config.yaml
num_hidden_layers: 11
hidden_size: 256
n_experts: 64
experts_per_token: 4
d_expert: 96
d_shared_expert: 128
hidden_act: "tanh_gelu"
moe_layers: [0, 1, 2, 3, 4, 5, 6, 7, 8, 9, 10]
router_score: "sigmoid"
normalize_top_k: true
routed_scale: 1.0
balance_loss: 0.00141
balance_bias: true
router_bias: true
init_std_router: 0.0309
lr_router: 0.000966
num_attention_heads: 4
num_key_value_heads: 4
head_dim: 64
vocab_size: 8192
norm: "rmsnorm"
norm_place: "pre"
norm_eps: 1e-05
positions: "learned"
qk_norm: false
attn_scale: 0.125
tie_word_embeddings: false
parallel_block: false
init: "normal"
init_std_qkv: 0.0154
init_std_o: 0.0154
init_std_up: 0.0154
init_std_down: 0.0154
optimizer: "soap_variant"
learning_rate: 0.00283
beta1: 0.95
beta2: 0.99
weight_decay: 0.0
lr_head: 0.00534
warmup_steps: 200
schedule: "wsd"
decay_fraction: 0.797
decay_shape: "linear"
final_lr_fraction: 0.05
batch_tokens: [32768, 65536, 98304]
max_seq_len: 512
doc_mask: true
train_tokens: 307800000
max_steps: 4886
dataset: "wikipedia_en"
Below are experts of layer 5 (counted from 0) of a mixture-of-experts language model. Rows are named router (the router's row for the expert), up (a neuron's input weights, with its number) and show model dimensions 0-63. Each number is 128 + 32 x the weight over its row's rms, rounded and kept within 0 to 255. Numbers have three digits each.
After each expert's rows: "mostly gets" lists some tokens that are sent to it at least half of the time. This comes from a sample of Wikipedia text that the model never trained on.

# expert 19
router:118143167143148201121102156096109149127072119030141158119125099129167082076120129119180139083146113135102061108086101129168096156111146185155073128198083140157136097111123136183128111141183121
up0:142119185173131059090120112102135122107127142090149125161194073111121145083126147132128171158106061115148164138090135210139176121137108110150125121147124171115103141139118092118143081132145142
mostly gets: " |", "|", ";", "  "

# expert 50
router:110061119144137087123082164085142147111112154125178107154090171135146122097104188131193135032133096148134111131178120122075080099176180136111188150210087146108114176149123175076136150114161152
up0:178146099177128129102120086174131119124128112170151068110100107122133079113166145093148190162158148059113098111117126112108117129132211140130137083161055132160136100143114111074119152158130180
mostly gets: " December", " November", " October", " January", " September", " July"

# expert 2
router:120086150154140156148148122107126140142116110120157110162090091146175106109148100131179130106131130124170078135133185134125055111161136131169086191147138198133086119143110105112129157199127151
up0:107166199055161118061125117157093140122128097098148154137203117090117122103145082117130168090157107111100109148107128193087168121082127126148058171137084154135079109195139141118129132119166178
mostly gets: "19", " 2016", "17", " 2013", " 2017", " 2008"

# expert 39
router:070084191117146125151095185125151146143122156117165171163108073162192125109081186110138111133151094112140125146090087072133109131156080105168116203147062132136136179165126121112129099127169149
up0:176105121102122080132153121197136109119150174131111101095154180198088173124118093140125169122075174166114086138146079105167109139070114110074092175143135141131162108145126122145096071167109128
mostly gets: " University", " team", " film", " League", " Party", " School"

# expert 0
router:097091122132171091139061173123129144111068158084151069158107104132157091118117137106134102114143083123174079128114150194078103111095113116117144160119129115071070129185112135152142104119183153
up0:158084123155113159149154021081125129122133078088129042092139141114123142099095143129133121153117125135131086149104136098162147140122065128104101140136133097109075063128129098098122124106181167
mostly gets: "\n\n", " as", " \"", " by", " be", " As"

# expert 28
router:121103181118138188101065110074111150070136124125141161153124041171143100116127126099127142112155072149070107107129134079100061121170171056174157150170129168148122111194126100075134156156130106
up0:129060096121145065210143062097107141174104123155149124145108100105123123121129123130128096085094160093152090170031096116072182121080073107146107144111116206159120160128096181198114121111154098
mostly gets: " Coordinates", " →", " Genre", " Preceded", " Website", " Died"

# expert 38
router:082142136112150139144093125138168150121103137099158134144114111218171088100094135062168152127148126128120127122147148154128097115153153157115157141167128149136061097123120118136126147168144130
up0:179155115146151173031097134124146147121160154142126181124147093132137085091125117152175099140092083136133088111108065159168086104141184144147118062165071134130149116109121049103127123127151125
mostly gets: " Died", " Phylum", " Occupation", " @", " Clade", " Loss"

# expert 15
router:121096181125146142138095148070162148096095186133173127138133102168149073085091154116199097165210130156149106134086144132121112115142153169159150177148094105112113145086088154155138139163132140
up0:094099172133150151111131146109164134107140118118158151142130111181164094104115117141159113109102180126167071162097092137127101107139121148124118191152137084138078148190097080130093117187134133
mostly gets: " John", " Ni", " James", " David", " Charles", " Paul"

# expert 51
router:135091120186157162127139104122139160174097088073154153193082084117164079083062122152148113121204120129110116151119148147146159063188132173115121119200090183082096151141112144173131161218172127
up0:140150176087139098190123113058111141176120135105143138152120070141120056196142151136122061168125184072138159083052199111092117136135189119129147134135105124116139096135098204120145111151151135
mostly gets: "rib", "ained", "ased", "omp", "rupt", "cut"

# expert 11
router:124082105140156092153107181078163151108114156041128090139124116147182109116125112110155097090126101112118090120152133148122121124186120085155176132142129141082108136138117089121136123201148104
up0:095130145154142103135049193152191145129122198107158130193115112170153088127090128090156155080186057061177129152095138060184093119087188155136117171135171195143142119145093109092117219130112149
mostly gets: " the", " a", " to", "The", " The", " his"

# expert 52
router:090075236118154152144068132153150155134089164120182121140115106178160120090108175084170116126117121143161113141083127170136099102129151112133162136128111105104126120107097149143103129152133133
up0:106111144175147092146150166087136174128051139084187113156100084175185087098095102122137132111150100121094107183093104103139087110132115100152138144133113158157083103172103090101115116169172152
mostly gets: " U", " R", " F", " P", " S", " N"

# expert 3
router:131096212133151110115106139095159131115086151107169110150122109166164056075083137115188107130156113133117099158094126143147113097151167144149179171167102105106123113108088147141137150161133155
up0:130088115158175115145129125076157149149117162118160137130146096157151134092151077083111102128150109120154074115152125148135136164094115113122098140133139129129118108112129038102140189141157086
mostly gets: " Bra", " R", " da", " Lord", " Santa", " John"

# expert 16
router:091083146096162133124056170148169170128105165110150157085097106145182132093044167140151069145178119119100093164110099091146089083125055138138145191141133150168105148114119066120128137149181181
up0:123058147092143086130099101199172140159136161139116124122101140154148087163130106133121147131088095108143149193178159115144079120163087094074110168134165112136117069112144178095161145117141176
mostly gets: " family", " JPL", " early", " County", " Creek", " River"

# expert 42
router:136079158137142143113056195146138160083108117122148156171146066173146077088069115076133131059190062129088123150132115172144132109137117100151106176185115139134108127159112148157129163176137156
up0:126117174139123148151028144159132132096152115107111055104146150140127150141127121129101158086069099102154108093153093096092180123100123107107101076157139103121100124109106135115140110125109076
mostly gets: " ext", " er", " Died", " conc", " Binomial", " Genus"

# expert 30
router:122089168143165152129066132104143163125114127128193134125086116172159106067075153132162085118155133176147123170111104120150128109169140132174126194134110113118124177086057166140129129151127143
up0:171126147086121202113101132197095137135157104177159153147156154168163145132091165097137126123156169038130119185070130064202172132126121123176157158164098095140158154155111146127137113152120140
mostly gets: " France", " Canada", " Paris", " Bas", " Syria", " Car"

# expert 31
router:098087159111137115150141134089147179138061138116170133158125069122168042062113100109175106107164057118091117192156085167146118111119123109155159123211121221134089159117110124130130110180170108
up0:099161115069124124168139072084088146127070179167126096156111147126137093091152077122169202118135050130121064132131183086095118106101118116168129129129097207164114154171119124138111130039154147
mostly gets: "'", "al", "idae", " acid", "ona", " nuclear"

# expert 6
router:128031210144152121185154169071160145129073134108140131163103079132116110133130110118161077124136128087146127144122143076089107099120094059163170163123103116201112168118129150092140126160158092
up0:119095146169148132133126144053180139120131078110122111217136080137134209130180087145116136172146145146154094139132170174061111094125184140147133072146137194085128061130115115112117123122112108
mostly gets: " that", " which", ",", " who", " where", " when"

# expert 49
router:128142155113156117140091164106130164111095156141156146182121058158171055111144130100187121132099129202187097120144091132124157101143084093190168135153149142178088145151126105102147102169160144
up0:116111168086162162188210182115109140119103088109150113163137076127120119153150079138117156099132130150109084125099144106105125093106110084144109157137130164128061145201110130120160075173121116
mostly gets: ")", "}", "]", " Jr", "\"", "”"

# expert 26
router:095067135123147178144108084119155148082115145128144164149112065105165118116110146096146079082190125124094085109167133133155097113124122104117107096121102171101123166137105105089139109150202113
up0:143145240167150144086197116051180152141107088090150105133115114135123177124140072179132066141098118103110111151068136109087157093203176156148163153118110143110112144172127114137111145166093086
mostly gets: "=", " =", " include", " cont", " Genus", "Early"

# expert 27
router:114147117135145105165122135063124152137100130123135139169124138208196138118155118111146081120118157174140089144094104126113126071090162112144084098236091121141109151124128140099112109121161143
up0:151137158070159153117130146185126169113122115117144109185092111119173121121090161104101251080158125086123105119163209111131130149185195107147143108134110117080060093176108000085147107153140150
mostly gets: "s", "es", "ers", "rs", "os", " they"

# expert 4
router:046054196133160145130094146097133163131059125103199154150135059135150051064095136108143171073129155149116094168141168087110126099184174116130131148122094148133110179170103097136142104160159132
up0:109102134137135097096065158188140131053082150144142162128163114136127104096145172088090165157156136119114149089136163144125125135119182183082177054148158138130150104088150131151129135118146148
mostly gets: ".", "/", "–", " .", " /", "!"

# expert 21
router:097109152159142117152120152099121136139076150060171169174113056158154078099083104126157120086133120121117079169093086140077128119170137094151162135158067169132096105159116102161127157168156140
up0:127036206124155182137127104127124166119100115091142085149148103131124085115145097114148150122113110082174072157108161115160083079173088097159111178146103091179042100183141109145102105153122238
mostly gets: "-", " up", " '", " “", " them", " Genre"

# expert 37
router:138128160131134112108114123150141164127098170058171071094082130199148106126101107108138134084164103153122123104101073116164078148124170118174167174177093142139071135128115134168136123195137190
up0:091136124111150149127103190131178144082084061076177203154092075148174098106114177096125145141166148117111091149171158147156083111094141091161119142169145054164124125106100085121145064156155143
mostly gets: " and", " that", " or", " which", " who", " &"

# expert 47
router:087075121171157145184134101122155152097103112135154122145112070146138045069118127086155139108127133145137106150071122104129141123200152070117066183171115103134049149164116087107138107172143139
up0:147131130125175170089129068088126116160081121110124113137114142137124102108100133149126104095145129115087112123197102158166162114127176128151085152141093208111172161176124112189113165180148127
mostly gets: "'", "\"", "’", "$", "%", "."

# expert 5
router:098061140111148119118101151080157144122081193128158160167125072126122088100107179026173112116093112125174109161095098112156083092144118105212156154160101131150074116108132088173156114186182113
up0:104127167112153156170111117059151131161166135116116054136128106120144134162143101175125100168140099153097175132130167151145133106160146102073115144126088156065150117065139192097103178164103143
mostly gets: " (", ",", " -", " –", "(", "{"

# expert 41
router:082093140126165142127097138077149166112047170120155124144070112165163077076076167111188095133169120169091107142110106161124138103167131119209140131165090154110111163154098145140149122198159152
up0:116061153129152101139098180095150142130092144100148082172123096170185112107060107116149132106104089135136069188108151114161125136133183074172164166170121134102117150127124066133152086157163135
mostly gets: "ie", "oy", "che", "cha", "eto", "io"

# expert 44
router:123105205116143136159115186108189149129117124118165169158116105154135105131119160126136111141117105164112117179097138179102141103110099158118193134133152104113136190065091146163109119177104142
up0:109090156118151155088129117169117143087141124139134187114184124117147133133109139124156121143182048108126106138209139060150106147133105135127060099176166113155098129223140074148139108112174167
mostly gets: " La", " Lo", " Me", " Wa", " Tri", " Re"

# expert 18
router:101099157158155154119078127136154143125077118108166119142110033162157107077094140095202140125107099128138104137101148156110088108174114116140128117177122105106104162135124176105126133188159186
up0:106114114145143114092132186095128153164101139146129106167117126158157120092122109133118105174138038130125087134173104091226160097124170150123117179093132204073145127138097100192125076137127085
mostly gets: " 0", " 2", " 8", " 4", " 7", " 5"

# expert 7
router:050126141142157138083106110104136149158063139109150158130082106173155083061053162136186068104159114113154113163142118131180131110183110129205140194128106106107133153121102089161137131193155125
up0:108122133175152131102149182142129157097135118122130138088037095137124095121072164123139107155068132062182126120132107116161131143163066113081120108096037171133180092128129064160112170118121165
mostly gets: " Pakistan", " Iraq", " Romania", " Syria", " Florida", "elt"

# expert 10
router:086124147093152160124088149105157150140141161131159119140084116152170111108113174091161121146148037091166130147176166147114120117117100144171133134170068116151119114131101058109153091134148147
up0:128091158120160125198132111146117161123086203115114164154149100138141097136139085127113105113119116139073121108113097112142130157134202124115135077169151077151126071176122164143134115111152068
mostly gets: "th", " third", " Best", "weight", "American", " 1st"

# expert 17
router:120164124149145163090143144146162150129105134157176124165106114132169033053057136103181086141201106143086106181147180094154140129152168121174154208167096069137098164086090143161112069157178148
up0:141174178149145140151124079160139116132129101123119151073134127188158118118169082104116190099107184167158119070055096131173086131093181131126133174144134119107126086136114122151149106122126129
mostly gets: "ya", "ko", "u", "kh", "ić", "ji"

# expert 12
router:092106155136162159117104145075148147137087163115154149144057115168162068063045159114196088093141120150109112143104091144119132101146112138165140159150118139114115163107104125132155139207151147
up0:107120152142141095143069142117152156160094141078130067126139073170140099156062147109111128100145125110137125175143161066094159152162100107155097143142169202147118090128108067163111167187132076
mostly gets: "ez", "j", "lin", "iel", " Lem", "mel"

# expert 9
router:123089152116132164118122157078131163135080141128174175117109079131165060067128175131181093161092125157124104123128100146155124118135133099142125173135132122115103141123104130169115122147152152
up0:079052161144145132120075073176119154145145124145151133126164066142163138126148118127123126081148087155158104089119113115122115114117113110120092144151139143150095117078131125108149049176147137
mostly gets: " di", "de", "di", " Di", " ne", "gi"

# expert 34
router:082142172161146109166162200088143148128108128110152083179093069148167095093085111124159126183120070095081119149117140093128136098148111125205115152183106177126109092129120065113120116160142069
up0:112140170091142131075126169201133125145150112099107135155116062129137175187148164144105142137113064062126144112116096148139106131174087112084146130101164133113153137094160052116144208130122091
mostly gets: "ative", "mate", "ward", "us", "ological", "ologist"

# expert 61
router:066133147145130156141121131067112165125105179123184130112092119146154092069015155129191093140114128130161109140121128109120107109100119152238113139154113192166104186139121105108139098142147167
up0:114147107175154151074137123164136135121080134134108137182155114160151155137127119127116141122136121117085131108079104088106089123132093099178164112108128172110130059142129122159130108105160100
mostly gets: "ford", "berg", "ić", "burg", "mond", "bert"